Weights of a small mixture-of-experts language model, trained from scratch on English Wikipedia.
Size: 14 layers, vocabulary 8192.
Experts: 112 SwiGLU neurons an expert, 2 picks a token, a softmax router, 4 empty slots to pick.
Below are experts of layer 8 (counted from 0) of a mixture-of-experts language model. Rows are named router (the router's row for the expert), gate (a neuron's input weights, with its number), up (a neuron's input weights, with its number), down (a neuron's output weights, with its number) and show model dimensions 0-63. Each number is 500 + 25 x the weight over its row's rms, rounded and kept within 0 to 999. Numbers have three digits each.
After each expert's rows: a language model's description of what the expert responds to; "comes after" lists some tokens at least twice as common just before its tokens as in all text. This comes from a sample of Wikipedia text that the model never trained on. Tokens count by the router's weight.

# expert 9
router:493471557506476500504452436497505565463554567493530481529516477493482492512504473496498442530503478519475484497490502503488520520463498506520463579509527508481551467502485512507480517517471510
gate0:464488485457491515498508491439524490492511536495533477482498481494473469529524552480522511517538449528518534503468449506504551486491446499492500515488447534529526507517500487508524479491498454
up0:483473486491504513522490477454522518480524521504518479506494465486458453539480510464488483509502474502469464535512498549513523488486502451498502526547482555477527493503466512485516499536475483
down0:522515507466529494498486507506473491504474513499459483578496514483467535496495496513524545509468520536475508476494513530479505524527540498516496478494476530471477473522503530462520494547505459
gate1:516494504501488540490540445499511495496478523524508537481524503516487580488499466474484461497479534488557527526514487528514502534492489512483535511495520530537485497492491506465498458504547493
up1:516558507511498482490480494546520461510502511528498479505488515515485477509519514547474516480530497490502511504513490502501530491492493521506543489493466517499512539517583490480547495463494495
down1:474494502503528484495518492514510522482541513446457494577481479468477478501527514480530502501523468493467510461501514491521525487469528469487490521507517485541490464453494497515508521516504532
gate2:512506499524486503486484505471505500525483513524526442497470495480442517466462509521492470524491523519483523522504521499501518492529497537472514494445506545490507489486494511490579468523428495
up2:504526520500470520503458433517548522468541544492529451492494500474481535502477479521449469489477547540481475540530520484513522502462526526533492538500505516448523502472496501487505502532461507
down2:512522475493496509502484480515493527507493538486496552452483459486531519501460512503557546521520500479474486514523489494535463522467500494518476477514493520519475471520524547481483509523489547
gate3:465501535482479516496437491476521527489513532478514512502511470508441533528503481467506460539513503495501513477499490505497495492512537515524466505502514495484523451431488509541527502507517521
up3:523492520507554485505478517493479490504490489514514521502511506518504469489530493493518477492484509485500476526485512542460431504484529500466476489470462493532508486494487497533488541496469509
down3:460487454486537462494536502455492555449471490481494479570487486492467495490501524500492481511483480469503497505488520466505533525492523458519500510496538490526497508469544502473500501538541472
gate4:536520424506496481478476501486554506489524522468533477507482496446478499512473519497499459512524483467517515501521477531550541517473497510536491499518550494494504523508502464471535465553509502
up4:486519499483527483487498573524483489446513491499521517507585515507477443522520519445470524494493450537502527503500481497474485516500483528503481485494479508538498476486518511480501516469483446
down4:524535478499507477476503430502525462527487539489519516483439539498496491471520497510509473505496494486496504500505515507506495488501527482507518511554524503531542468480519510515472498534520515
gate5:504527514516488520507474427528518512503507506478459500497458453500514513533484504534456469506511513492466474497524489497537504503431496514544491498459495496472483540488495467497506500542482517
up5:476498447499497517507501561527507491494499487489530494506511492508493490478487503490502504503533536506533507507473536530493496514529532518469510484537504530509501457509478499499513478496471520
down5:527529457518464495502526459441490480534475495492527519500475518498470501468509494516494515495491509520508500454471467512544476518528521460519481451547507474470466524448501519480498522503543545
gate6:521499533525544449492458501519435495527463486470518470512547505511496480565507504467546499524476466448523450456497456518528505469480472460471514494514485514532472503480498520517482488469467498
up6:508511445498508536518536537466488451495512487538500497508496510520535517488473463498497507478526526536500534496525504460504462511528524533499516463480463486476484491497515509501522521507510525
down6:593542539510505481474516524528513383588479482511538466398509550511500508496525503517467516503514524512499485469495496534503492496528521499467518464495497493495498503539490511515505477498513470
gate7:496525462501511516495471515520481485514503513493472562508527512530463514472470464485475475462465565477480478491533515486581485551486495504482538509469487520508485526484518530521539490493493557
up7:518500524473504485506484478514532503487530531503511500502536496528470522529466493499469446506517490510491504508506531520530497524494530507482545522524527531442536513485518507492498493503505503
down7:477465476504492521523508485510522579459514509512494487515549477516454499502502496442512487504499479511471523566468466510496467522470533491478493518507499502449505466490474525523443517509464515
gate8:489491535518493465505470485517521495520526508486502538492495491477544468517533496527429487514489504508465471491489501534488487492482466475480491525476465481483497488531538488522488510504442474
up8:513516518504493484504468488519524493519518524522493512492527487529533499519477472524458489490540529534453484528497507480498451511478553495538490485434494505490510466539506482508539496501476491
down8:473503517529489551461486527548515512449542502528492441500535482477485547521518519484470504500501523531505507513497516519498496458500487484530519521489525516473507432505472520516514473486528466
gate9:507503503477453460481461507500527517495500507547474483495478507494463497498510477520466476531484470512521501541481429467501474492463467502547488484517526513533492481478481520507511472547517526
up9:516502472476520499498523526492488482489529483488487525492523517509556504505542512502503506486517517500490539508517523492516493495550474497509522487482465536501497527524498457486494489479526506
down9:511497480514467491483509499511502514470505493531511504511489512502476478522497489500494551483538494477536497473495512484509531501467536475560485490487472527494460488457488512509538548476514536
It responds to: Words and punctuation that join items in lists or clauses: and, or, but, commas, slashes, ampersands, as in House and Senate.
comes after: " and", ",", "s", " well", " or", "es"

# expert 17
router:478499453467477474529503496496529504462508488512499457501458506496506516491496506512510540511478496529502502533546499518503501510545492511528506533465490485493508508540483484446509523512509491
gate0:502518473487488455453475511527452526479507509484503495477524500512502479504501518503490521505492511457496490466444539523482510471479486541482504428469518484459486505446513467499540499493527494
up0:524504505552516493493468510487513465535510497474509488501494502468544472495496510512551471468501513534498484480503510479510534510522509510494457476482517510521477475504525553494496502477484516
down0:490529456534489491530514431464523490522510508507519490508516511498534492499500484502520492490497525505483475510514511481577506499478441514506508525517477501508504483515448469467468543533478509
gate1:518465555455527535496481552488471524481512497515492497487470524493505506471492470450538496489513484494484555474467490520515505505510506543504499517522466499515505467484524531517529501475529478
up1:478484516493489460494487507475500504509502500481483524511452472444525518459541468490548548503510489530465514494510496537550477479543508506505526517476466467495476540495506484503497497486531488
down1:555527525504480554533486526505458464529509514484497510475495494482505490503502516509499500491516521490501513487477534508513471471485488507452511433514491505492514474466488476515505516505514504
gate2:478518481552470504449491508518501468517476534454494471474466491507527502507509472507497533475504469480503508511477481493444500512493483519539503519513493501527490548521505446494512490513506544
up2:494565499487494497506497521513498506513478510523510477506521502503515515526478503511488476536495462488501507539472500522527466557498484530498514495481475464490519502530489520520503510530530518
down2:511532507504528527502512509512489514488476502501518454522490432474495540453458526515521446494496484541525555563466517484477512462505475473512544501482484514536537492527481490493502509497541441
gate3:523535530493470508479496484511492466532511531490541486477486517463516548500486515494485515484480506491498502516495465522490531523487497530477526509515480489484501527509480506507493555489477486
up3:521537513507498495523500475514511481523523516523499518499511492534532504536503498512509558505464508511488475508510561491485514517522507471453529481515552467471476512444523505527488515494498503
down3:466491506450526455455502495505507465478508505481492518502543521519491502502501463519549535488499485480485488521553525481531510468504489494474489532525473517464508526510500540494483583537482538
gate4:488514471490474508507510505485518493471497512494508493502475509498473493509451507463461529501495485473507499510497428491501486506508463508499472542474523516519535517521536515488544484523514509
up4:500518484489466500477508508511483531474478495550499483486453516500463502490507509450485565523518537503493518530495469515512490493496498544494541508507535508485502529480543551508515502553535503
down4:522505487493516491497473508487463474517486504495504498565501532532533504498497518513514526534521499490459490444453469491510512522518487498542469557501540529572496489503482490496481515525498482
gate5:488506519503484471481507486494479492544508517481507470481489501491480527550501505547522528524502465524483474502463554521498491557491496491492492487505496454465475545508476496509505533482468505
up5:515490503443523513510507514506500531487508497516493518487504496522512470463510503464574465500501506463488480522539453456522481513480521500518524565469486503515495415519500502455474544519495499
down5:515499524558450519511459514549419484516548532478525471436503487488504486533534508518492520440508516475499505500529528491501474517468475488498482471486536494498464509492478464461491505507474522
gate6:541492475534497552488518450515500440548474507492544482486481498529529552529513466518474524483526527530501496500531505504499520568516523507516528530524520503464517481487509482493519483492522450
up6:493480484498487534506516473513519503471476496514530469506495491501496477525516492509510512473509528507449509541551476471508516522511483497508530532507498532489516483438505486503532493493492458
down6:485473472471513502492499545457503512479499462506518510532514517481492503460512491484489518525474471488523503479488464489470511479469498418495471499499489545516482469512490525507532506496513482
gate7:546489530491511554480483489499535489516507523515495480488533497485501558503486501488542494504510460493518531501518481519499513516489562484508531543504498509513485491534490501507480476514501533
up7:495472450509503480503518512455482524532509489480529496508523506500499461515553512464449539472517532479503470475488495530431459476493514502459465495547475510499506521502481493485483503475494516
down7:521511535524502503510469493474472514477495492491534484544549534513525527480528514503507472516507510510477480503506461501467511504511498458527473443508521496525541510518528492457512475488530496
gate8:510527521497467495492492518566484446507555499462482461484514596505490488485494534500545511488482483520484506520504464516465497503468520520450507492507505514547501482536475505482509547482552499
up8:490479543537528486491483475535484453530538496492520495488504545490531521503507473512516490502508524522495473504500513534475448488535532504464503507506458484542452503511461435482480500512479458
down8:506465475504519504485510515596538497488505529515469489442518458537533487511464540462498536493500473489513474516524442509582527494523453518549512504492492488477484514484477462493493518496501478
gate9:506519493502466482475488489495515475512544533501508489477481520441511512461490486537490559493491485517552517493510468515510572511489488487491500499534523514521457521501466460505500494510526521
up9:486486541475497499482508460483499512507510502506475507505503512508536492486470514508516498522516497492501533480479517520510428471537580475530525506486486476482502517517532505506484470469505489
down9:513557514515473517513516497511476496548513538489496514491479458522500526507474509555509519499523575521518500462463565532520476490534524511481500524512508485472469507513499499511479466466472489
It responds to: The word the after a preposition or verb in running prose, as in in the, for the, into the, plus a few coordinate symbols.
comes after: " of", " in", " to", " at", " for", " on"

# expert 6
router:479510530445503497501488515459486480475484518480461522500490515559551506485510515504508531463486478499474488474512490494486498517472505467504518473492482507505460549535520458479484510483498556
gate6:534507524495498506484506469499494524509488511497494493485485528501526506497484527484482488522492533482512509513513480483529543480491490526506528449507469492523522501486554480435533505539480517
up6:506522495519487482506505489514522519491479501506514516492483508495567533511453558486484474496506502501476515526474532495532482490496514506532561488463532521512498497513510497470496525503484534
down6:507490514434464485461515465466521490507488495466499459498462508502477494487500511469472483522501502506516472490506529502508526519505484445512522495530497504489552461459459552469494492546506539
gate7:525518528512487489461485477522515496527510526512472487453465501464517448475511484521470479518488502511478483486502503506521514503432540503499485486504504453516481525430491472521471495513461540
up7:509483506501470450494455536484472495489502508506490537499549525513472509537504527492521502502502482503495529462463506485491487494536507502514537535486491507487449518545559516479499469504507498
down7:520500525543506503529484505516476491491535488520508511511508532487511486474534483502467510463490540483496483495539514518522457550494482476509498450506488541537477487517501469498518501522487497
gate8:538517499506491455487495488504487467538478532482541465483467481504519516504489468493461450455523501495481476506537491515523483512537486513515539480446526522563520482480499534467515492474408485
up8:528496518495491490505474479507532471528438506481563459489490469518545496460521511533495510504514473497496466506488544489445539502520511493488522462467520465519475479504469498500528469497487495
down8:419468566444511437517498478437493530501506500483489529517526517540480502515547455453523504506503468506475496504511445457500508503480477484487499512479476524490530502502534461491457499457520486
gate9:529519482493523499492497505505482511530483504500509525487493532498533516538509506484447494496560479497521512473479481520490489509461474529487531520529493507507527479506518485492501485494489473
up9:515461502481500517507526474494512515504502489503464466504532477517491479487528508533519470536529482546475483485500517521457506529504528512524487541484509503461506510509458471536494511519482501
down9:453487478536519489543481494522498503488497487508519465458537489516527472516474501522490447452516507472505477474477554510466463510533534530543509536505495466454483544509454518557507490498530490
gate10:563513532512501477488486500518463441519519525491503502460477506510470499508493502476513492436497453480519471485483448494494482527494494523517578500541446451528518507528514489441496500497445487
up10:460518481516465465508504496557498518519510504507548476498497526463508496567518491509498519468514478522482526492505521508513507479478510495485432542497522485505490516520491507517516442502469476
down10:409488502498472475449539540478496510444487456515442481509522518516480520499521470501513501551484463514466492506488515525487515496493526481484472487453505487510462492490491465516502509538513523
gate11:526525503495485505485506499491496508510530536471516485463516493472504501485489525514507516491479512507555453537496492526516497510490508479501520537420521479481527525507472465502522510551545488
up11:520482454498492506497489503518512512505508502502532480493514527526497464509466476502506510484492472437492485509508494508485486482509515528505508481483479498511469483487468534509511531482519504
down11:522525467516525536505490485500486486495542528533447501539506463494513504480467553496477495498526484454484534510494442537504483504508453474461571487540530434510515508475527521472517527485484542
gate12:553530490515513503488499474538556514527449521503484508491508492498502495481466449527468457491508548561473526441454494486472518489519477514540485463537479435479505490469519482476507502547480479
up12:508455486509489504503463515465450540491540498516516510493515496517505496490497530471538495450459513419495497505524505528525535467473486516463506550491479489573513524502489518492488482501510517
down12:474514532464504486495496484486463481524499496490488546522540514488502529508507484481480513522507499532500518497490499490541508514442549529502494516555464502460484523537519464505547533498512467
gate13:520511456534497520507518487499548492479492515433494521501490551521491532511509525472439504483469526502483521498533463519528505488506525524525478494485527512514449491494499512479475460511515532
up13:497490461519519495506531499507480493534525498500499508497468493472531500479513490493504508531525487517511451577521525540512564515505502508526508487481542473494505493489479489508493521486462491
down13:467471478514498489486485442490475477532534546487496536496506508496475496456516481525467505505541511489469491511521494526533502463475463517498482518490524489513485523482503501503529502496519490
gate14:457482487537475464491490505521457541530524501449494491498498484493517521480526527475506481512484484510493511519515572516514529461540534505480540509528493523464500494491523497506485542488492442
up14:525484480492505483508502489503496490502498499503474547496516517509469508518509510445451513455480503458515523487488452448487523529487525526492495498492497471503475467525475481489473480513478542
down14:479507486501500496513525492495506490522508484556527465484479515467484532506506476497476560497525505537506465538578502501531506511492474477494499477518545465533490519499509504503454466497503534
gate15:497511476531520509505498488539481461496492516514505512504539487499479518458513467528461486492542506536507500504510466494496530510529435516540470513461494527499498522482506473493468469541497508
up15:517496500505511487488486480508515488473480501496506527503520478549511480537512446512476515476453496467506483474506507465531471527483532480551524522463491502514489499539520487503504495506511558
down15:544501504554508525517491483514535486493542518484545520480495518478459492517507452476514509473468477529496528534533516492458515489517518502499474485460487477512497482547463535503493490529497534
It responds to: Plural endings and group nouns after the, such as Spaniards, tourists, women, players, plus they, who, which.
comes after: " the", " The", "The", " new", " this", "al"

# expert 29
router:488458508481494481482514517476492523448502528502493521518521553465509502429480507498484472479492526532490478500478498507537484487536481492503500478510472529513465493564448512493490532527499493
gate6:480501517484499470493500513481459474525483523496480490484487496455530495462525503468487550473479483488521458499490506508513499501517470519483509544525473477543466511524518523444505478498471464
up6:513524474509513480501505493549470502486507496472512496505484536479506511501488503513506505538448520467493470480486509503531505482505508510502539517507491497467536446508512486490523482532460467
down6:506508494505529460494508519538468471496504508496501487567483475474540536494485519538490507506515511490499477504489449527547499498454503513551491467507518485512474485487498565513485485492496519
gate7:518506449524465486489502528526504498521521514503487474490499483509472436528541496565494447480533536507486472575475504470509482514506472514512480490497502523504501467494488515450490496478460544
up7:537528510489513511518462512494504483528536492479481464498515516495484505514482533524491529508469475455501532508499512506487508491483493533479512526489496525484471522477464554461504537494569511
down7:546506503481559455535527522518511464501521479446521503534500505484547495463477551499482485484512500524491522429449475502486524494490507493491573498509497497479492518461456473490536504490529496
gate8:507512531550444513492480460515496480524527520482534488486493498500463454527539564535507496480486468519486495513476499505520493506547491499497504489468484515489477521507475479501482494496522475
up8:494511470524514499495486558506468488520486480490515533521463489533535451466483481495512572515473516477482479506506539478453518473477503516471491500511525483522476557494480519527528483457501506
down8:475524515501490493498540447523469484535474494498511497527505513482462512490526501494495474511491477519475513457478474536544509502484482503473477518508496521517496514475498485501500504503529473
gate9:499499534507514499513501546517479487510506514523485482483473497479469503514507474525501495490488526502534506499463493519511504470501531516530536504472474520540496520494508517493488484478526448
up9:520509544509510483504528502492440504503503498557515520500472515485542462510530499492544516522532471525493513562479477487526462488485480495506517480474505494513525523446517507469509494528486455
down9:519499522491457547523492501548469483498535490481501504487517503505524504545468523508524474512447540508500510478515497539506450496472462519479500511446553497497504519527500495504464508500506491
gate10:475505510527508509486443513456526500495499522518564483489479521503490491508486495519473493471462474555493485509485531492514493475534479506452499493485508542473446558525521521529508476484471502
up10:498482510510507450491466480478508514518508502531514506502457506499459477500469477484491512458473497525505475490483526482456461502524479493489501480509460505495479462502467491481472460498481485
down10:502494475567558524531449494480546482482473490535529508570489491502510470493492460512479494527502468485477501481483488520556476488488493487499504490502539519469517439497502522509499558526484476
gate11:513518535488471493495501476539447431530487508469551500481483453547502575505531510504473478467538496469550507449514484521559515512509511527493497517536509519489475495544526471530565490453544506
up11:499515476508501509519483527517457515509514487516471480506478500488474465475496509467515486486505497516444494565470452484525528504480485500502487511472472520525501510466496542497466484535495505
down11:511538491511502475503489490495462497501538529489521469513497488516505510497538501494471528501458511521446466478516503497484519497453497501541513536499513490537479527509503505521456516520498511
gate12:550496537533518526492478473526499512544491504478487485495500538488450477531489476492549502502529497519439520486530488493469489525505497521447462565508474490484512522460502480437543501509526439
up12:516482514506490508494509484484491513541502502530479501499501494462520504470514428528536456497521465510487502502465528479509483522507484443505482459505459502514520482498470466526480492481496436
down12:494483496504452512488516487524535448542519536496529490443489510476490506519460512542479505459542484497487515484533497464491449500513527495446468543508481519465488477466515517474473503511494520
gate13:471494485504503508509477464473535500489518535517502487479494546490491533505477537475510485460472455498507499518475480479532527519544481494477552523512486523510481526492483558470512483509466500
up13:509504467508497494500536484496484528513474483475477498502468471529484504515507462535503509529499512483493495473484534526480485477465511539531463463494508479461471512500523449502484528506512552
down13:506535517499415522497503491494481463553471477501516491386503525503462511511541507478527498499491459500505444550503481490484482486503500518497456522491527470506502503486563486461559529510501529
gate14:482481466498493493474522441559474498508487504473472552490515576488472554482499487480479454553517521509517513476483518467509485508473486496507498523510561518501514497496526465539506490521521489
up14:505505532530502475504509542543494459506510484479506505508494453467523501525499498495535550478493517509517518468465521512466456501526504513508494496517470493516457524499509463454531509489458525
down14:454468469521514493505542484489518504500477509494513469563527505501506556484468522474514471487474504491467520523515451510520526505514462482494496498518473505510518484498523500493482494482468462
gate15:497513459500483529486506512480475537507510506450541492466481511525508466472491499510513536489525486479505493467493472480515514452489502501474518489537487510483499477476509483491487542482497507
up15:501494514490481513480514468500502520507464500488527540500503509503521485459479476489487514517502532481529490498519497536543469477493523454498489488506489518479490502540530482507496522511502510
down15:477503504439507551496488495448517531496463487505479436454470499507511488520474444516523506519517536486505495500495511540509481500508538509494505516477531484503518545522515540493515533478489544
It responds to: Kinship and role words in biographies, such as son, wife, brother, founder, married, plus line breaks, pipes and heading markers.
comes after: "\n", " =", "==", " ==", "===", " Born"

# expert 26
router:463500468528502449480558486471484447566504504499497527507526471509536494475556515497487510536473480512501479489439512496434548471510493523522542538483517524506490479496516503510532508470527463
gate0:493501549452491520492493530525491478485523530463527496475481512489498503498485484485535513472515482478500515508509535464528525536506511533535494461495500512495522534513513480465499508537497480
up0:503492482486461545502489491489502505498513487502490523493497496518488516483476507499524465491478486494489514478523472495525484540484529491498487524529497506509494473504479561555512460480514534
down0:499522511529526503531507512522496522488508470512483502556468521496504534490511516512481519490447498569508483509530485511469478493491509504533520532510506529521528508482526519527553493505490482
gate1:514523532508505472487516509495486466503541516515495519497531504522489505511566506504438488487506490510508514479476495548481521458488477488532477511489506516519453558481546474487494494498537499
up1:493520508477508503501503468474493518493481494522488486498476516523483513488501487495461469533537482504513486524536531545475498477505521510491516493502477478535544457494468503541478511484459491
down1:501516482501484521518525517528545477510477485501547502498560514510522520500500496510492487491505473552527495524526567495569471481449508516514471497484515463503462483488466467543521478468504450
gate2:502524539471491491501488484518474466528513509490510526494505491486509497531499503495528541523507474501493545502495535537479502493523503489501467477486460516479506468505498466504513509510512449
up2:525541482525539510502515489512501500500463508526542502510520531525511505564524509502520540511499516486495453499531497476513539512490487468484506505464460544471519494481473493484515480487502463
down2:464495501503527541544477485507527495507465499477501483531508535533508527526484538499486476483430484485473525516463501466515487468500466518528477505560517482496472547487509490531483488496472516
gate3:502505512515520503487484494476541508514462509541479538493460543496514503467535488492461539510508504479482483494537487498485525521548494527502514544465455519477531469525440500514524493529453481
up3:492488487508491481485499508477488516484514507447524500501510537501470538486481476493512507489464531541519469476467537485518516502478477507554556474501497463482465558464561450505471495469521520
down3:543494452515545493536473500527487473507498546495507495378511508490474509510518465497520491477515519480493514514484520554503523457530458473504464456504484501514447500478472495496483520505496493
gate4:528495496484497516497509492503483480510520530475500503486510479503501527507503485509517480462498510514462486466507500504501477482524535443486455488517494488474449514507467514462506496546505503
up4:467461523503505488500490493540521518471463483474476489513499506487481513496458512507472498478479490502489526547479498533517454502459477516495448477519503515502504466513501488486511522495523523
down4:467453535513498447506537494512505522494500496507558516492526523543476539485511496456467554550502436545503492502488496535479503553462484480484503541456515478512511489515515506450496513483474500
gate5:510580526496470487473467516546502492510483512449490522489436489504500510533533515512456497467509524505493522533532468493529534560477485515490500498513480487440527487527507466490498507509485527
up5:504547501469479474488504473500479484498497499436454539495456480538494466526545504485505528538545483472506502508530461503507505544489509506452511531490486483478496490483498473452474495484508530
down5:485510484518527496512542472544491527499492503482465496461516499538442524509515529510474535495476519483489529501488515501462536527479495515502489515476510540497496509524494509504514533483500498
gate6:476540474468454470502526474493491512497507493488517510494483500485459520529511504472468561482542487545531511495460492509503521467500463563456477488479532526539526512559492442528483516505512476
up6:478470513487499467516489502460511553481432500554500490515555518506501490489528535498485477449507514510461457503509457461478474479517489457532516505525492488499513495460528509500510498512499493
down6:578546464549501543520498467521525466556492546514538475450522488501537475485479505516550491504508504485486530478496514500515484500543507489503457479534509495525497531512498528513535454521526501
gate7:458497519529471487504543502483521466508439494486532472495493509517517508499506451535517538484481442509500508492487532463472532460503466475476510523461504510487488517548474510491452452476502504
up7:506488490509525479501504464515520525512482502488516452493498521532451520499476467496460509498471517528505485482525543479507485503529490538481512514460489492453514498468499532510508525490494511
down7:497477507484485514518533473463508501541508533503455487545494524505503527534504494474533508523531471454519508512464512519495535460451497532458505484487481520527502499512502450504413536476528493
gate8:519504514504482503489504486506534512531487514546487462495508516492437558481487494504496531483522459525510473499517494534506546464497470527529492486507524518495505496519484555519491470485517510
up8:484518532495495511497506513512491526507504494504501510495513513460516500535469543512477552495472513498475432483527526475477477501521494454464517451516500506454562514528550522510529527464531524
down8:500485479490514495494524482488500485513511496499551485524481546487506513497512488510481493515483493461477489499478461499442503527517519483474517510505540529524513464512507495486503532525507481
gate9:516471529498459504481475483522492502521500503451527484492531470524523502532475472466513507513498545492552477508471514534468502547546562499508489482503475467529490533517466501522508484544475444
up9:486525520541503491492517484530537451519476499511510532492524496540483509487501507548543523509502505455472542523520480536501478469469516511509490475491488532482513488535502521500494522508498527
down9:532574517513495538510487503524561469509493557485539502442451520509515522528499513527507543534463505499472546467516506497521519517506496499538490499485507506447498517474534499503490468498489539
It responds to: Possessives, demonstratives and quantifiers like his, their, this, same, several, there, and the noun that follows them.
comes after: " his", " the", ".", " a", " of", " their"

# expert 18
router:481496488541477464530527469518548475507476498478486484497528496529523425537496525511454540504521529506479515509482518460492486527514536523502485429528535470499477524479493486473510458482466492
gate0:547518509509522498516497472490506513496532508450520489492505493498500490508497486460507535452509534490514537520546445521523535509503518495484496487466497505482540489462536490479522502531483498
up0:499502515470473492498505509505475541514477500512528498516517491459502524452515502509497471489456477551498514498506531483425482510484526470508485514556473475505537519502465530496475480481481491
down0:487503516500465505461475474533512525487536520534507529457489513536490536505497493460472506507509530495493522467508519508505472508520446503489483498498477488505511480508535512461471513505511504
gate1:477481487526481455491438489475500476510499500501501522472488519516494516476550517547501495499558504530472478537504495513527437484530469493502477483456501480502517510526479487485519466462562522
up1:482458480500513501513493476467515505484520485478482509516483512509502503479488481574510484529538502500480504502479473486503453452549498525463464465480526500495509546485492501510516439461575513
down1:452504505516511471500497525507506473472504487474508479536522447493480531510492496498452511525489511492489477485479498493447511503517490494487509505516529478527492480500498508513461483488517479
gate2:477490485504508462485531500484493531527487508508504482489507480511514528533498536528499543542529518489457518506465521500486493509500519499511503497488468480527530496495493501508554519483492492
up2:522523457528501489501508525548468544523525504493520454493508490523546521523517544543522506487479513521497545500453527523514445489512555490526459470524472503516498546483473513478498509514474511
down2:516519495459490523495496490490487479495499497526504507448542506511531503472531505528497475494511488440490545515525546452495462513480526507532504533483466498486528475474503530528472533521505518
gate3:474490519477512489496490508500499504480489534469525511497515556523523525497490489441512503463487516458463496450487485480455532519496485508515495510488504492519511471508544515492512483554497515
up3:486472514503545499495524484484485500538516507487508512496476522519490510493519505519543503505487532432503529475518496471463537501559456549483510497503532510509526490511514474517522504448528525
down3:471459493450481471507509525493506505487509481515481527559502431535501497514466505531509469533507505541527453478533529522531515472509533480508505516532527520532505489499471483516509489505509510
gate4:578550493460440485475511465571515519528481533517536509474525518492472507520518515548556459502439494519496487527469520492481544490487497512524458490501483501554520483528486485472526523477489530
up4:511478519509503548511498509488495530490494490517477495517496442501449501477483504485442473544567522498496486500505522513453469478480511509455545451481487522507489521439445551527502507490517515
down4:463475503503504457495509494510490528490519496498474502509482510503493485487439546532499476516508548531526502531535495497556492539472500484477478453527487466518522507480505495455501478534439535
gate5:499501501489486509494485521464515517463494502507444507497463511517506519506512512503494520490521506551512484522516503493563477473464492539480542477491520503470460511458480514529555534492551545
up5:513501481501501494496533473530515493512448504480493480493472533467492472477483476490504517488463510517471543503424512465477472547450523545534480470521530487512472519469472491539483479518529497
down5:521499488500479524520531441525486471529471535498466524511456505449512499488496483457479495481533496540508500517521546458486477490483508491523506471498489487466511482582500477498466484515492496
gate6:520533535490512513491514500477514510490489510488548506494497477510484500494474543505514552501494457476521497517515504473488536492446518489496559503533506491517496500505504535508494517460439502
up6:510530524533498489497500467490552509495449513498517442498475491562530501488515499503444518484504494507492503522534540526517472483492515476485490492492484498528462541480504534471492498479473510
down6:488495478474529486497532528485474477513480522494470502558532496479525518485488480522488503528522462494498488509503470490453484521506434467465516495485517511490507504522525511481465491470507509
gate7:498530511533453467472525479530516500552541529472506452484515481516494492517488552523526486490512500506497525507473473504479547499530501519486461490487542522538465521471506496484535515514502511
up7:473487509543503475502524468511497479512519495456460471488511525537528487481512496492484505452476441507491522511498469502518532555507551542507518467486559511525471569533522476455500470491503478
down7:525490513475496541495483531528525470444516475502498567553450523488506509495457487482540502514498446483472543549511552514526492479515478499492481481507566522515505511471503485508479517515535472
gate8:480489483495510492483501468493495508465504514515468508488488506509513499536465500509457501508551551469518452492500450545490477467497508533471542497476539491508459497484489491541560477510486499
up8:454497492494492434494497484505473520488526505487499496489505496549499477528494504527470553505498542484499491483501496511477480509489492519446549491494540475517479439488519503506528521505489516
down8:506526516519503503484491505469515472471510459521487528506493492492481532505495511503486482511502457475446469519492466513452491524546501527489501476485487456518526527505499501523489438457472426
gate9:472495523500487482491499476508515520535488498544511492504494516518512467536482530540490490468470515508507452525478503515483502532513460494527522498522520537521529505536488457521463481521475488
up9:457505501515476499498513506497482476505492501508466487479482444524523516550493535519513514490500495528516459519557526471532512503475482494521500457539569536488526515520505444487491466511462537
down9:479503524515524496512476512513472493512485525498509490572548513492473466472498499484509503485495487459534513524450503499497507507518510531490510498522473470527474473492544528477490460523487539
It responds to: Articles a, an, one and adjectives like American, Canadian, British, national before nouns, plus apostrophes in contractions like don't.
comes after: " the", " a", " of", " with", "'", " in"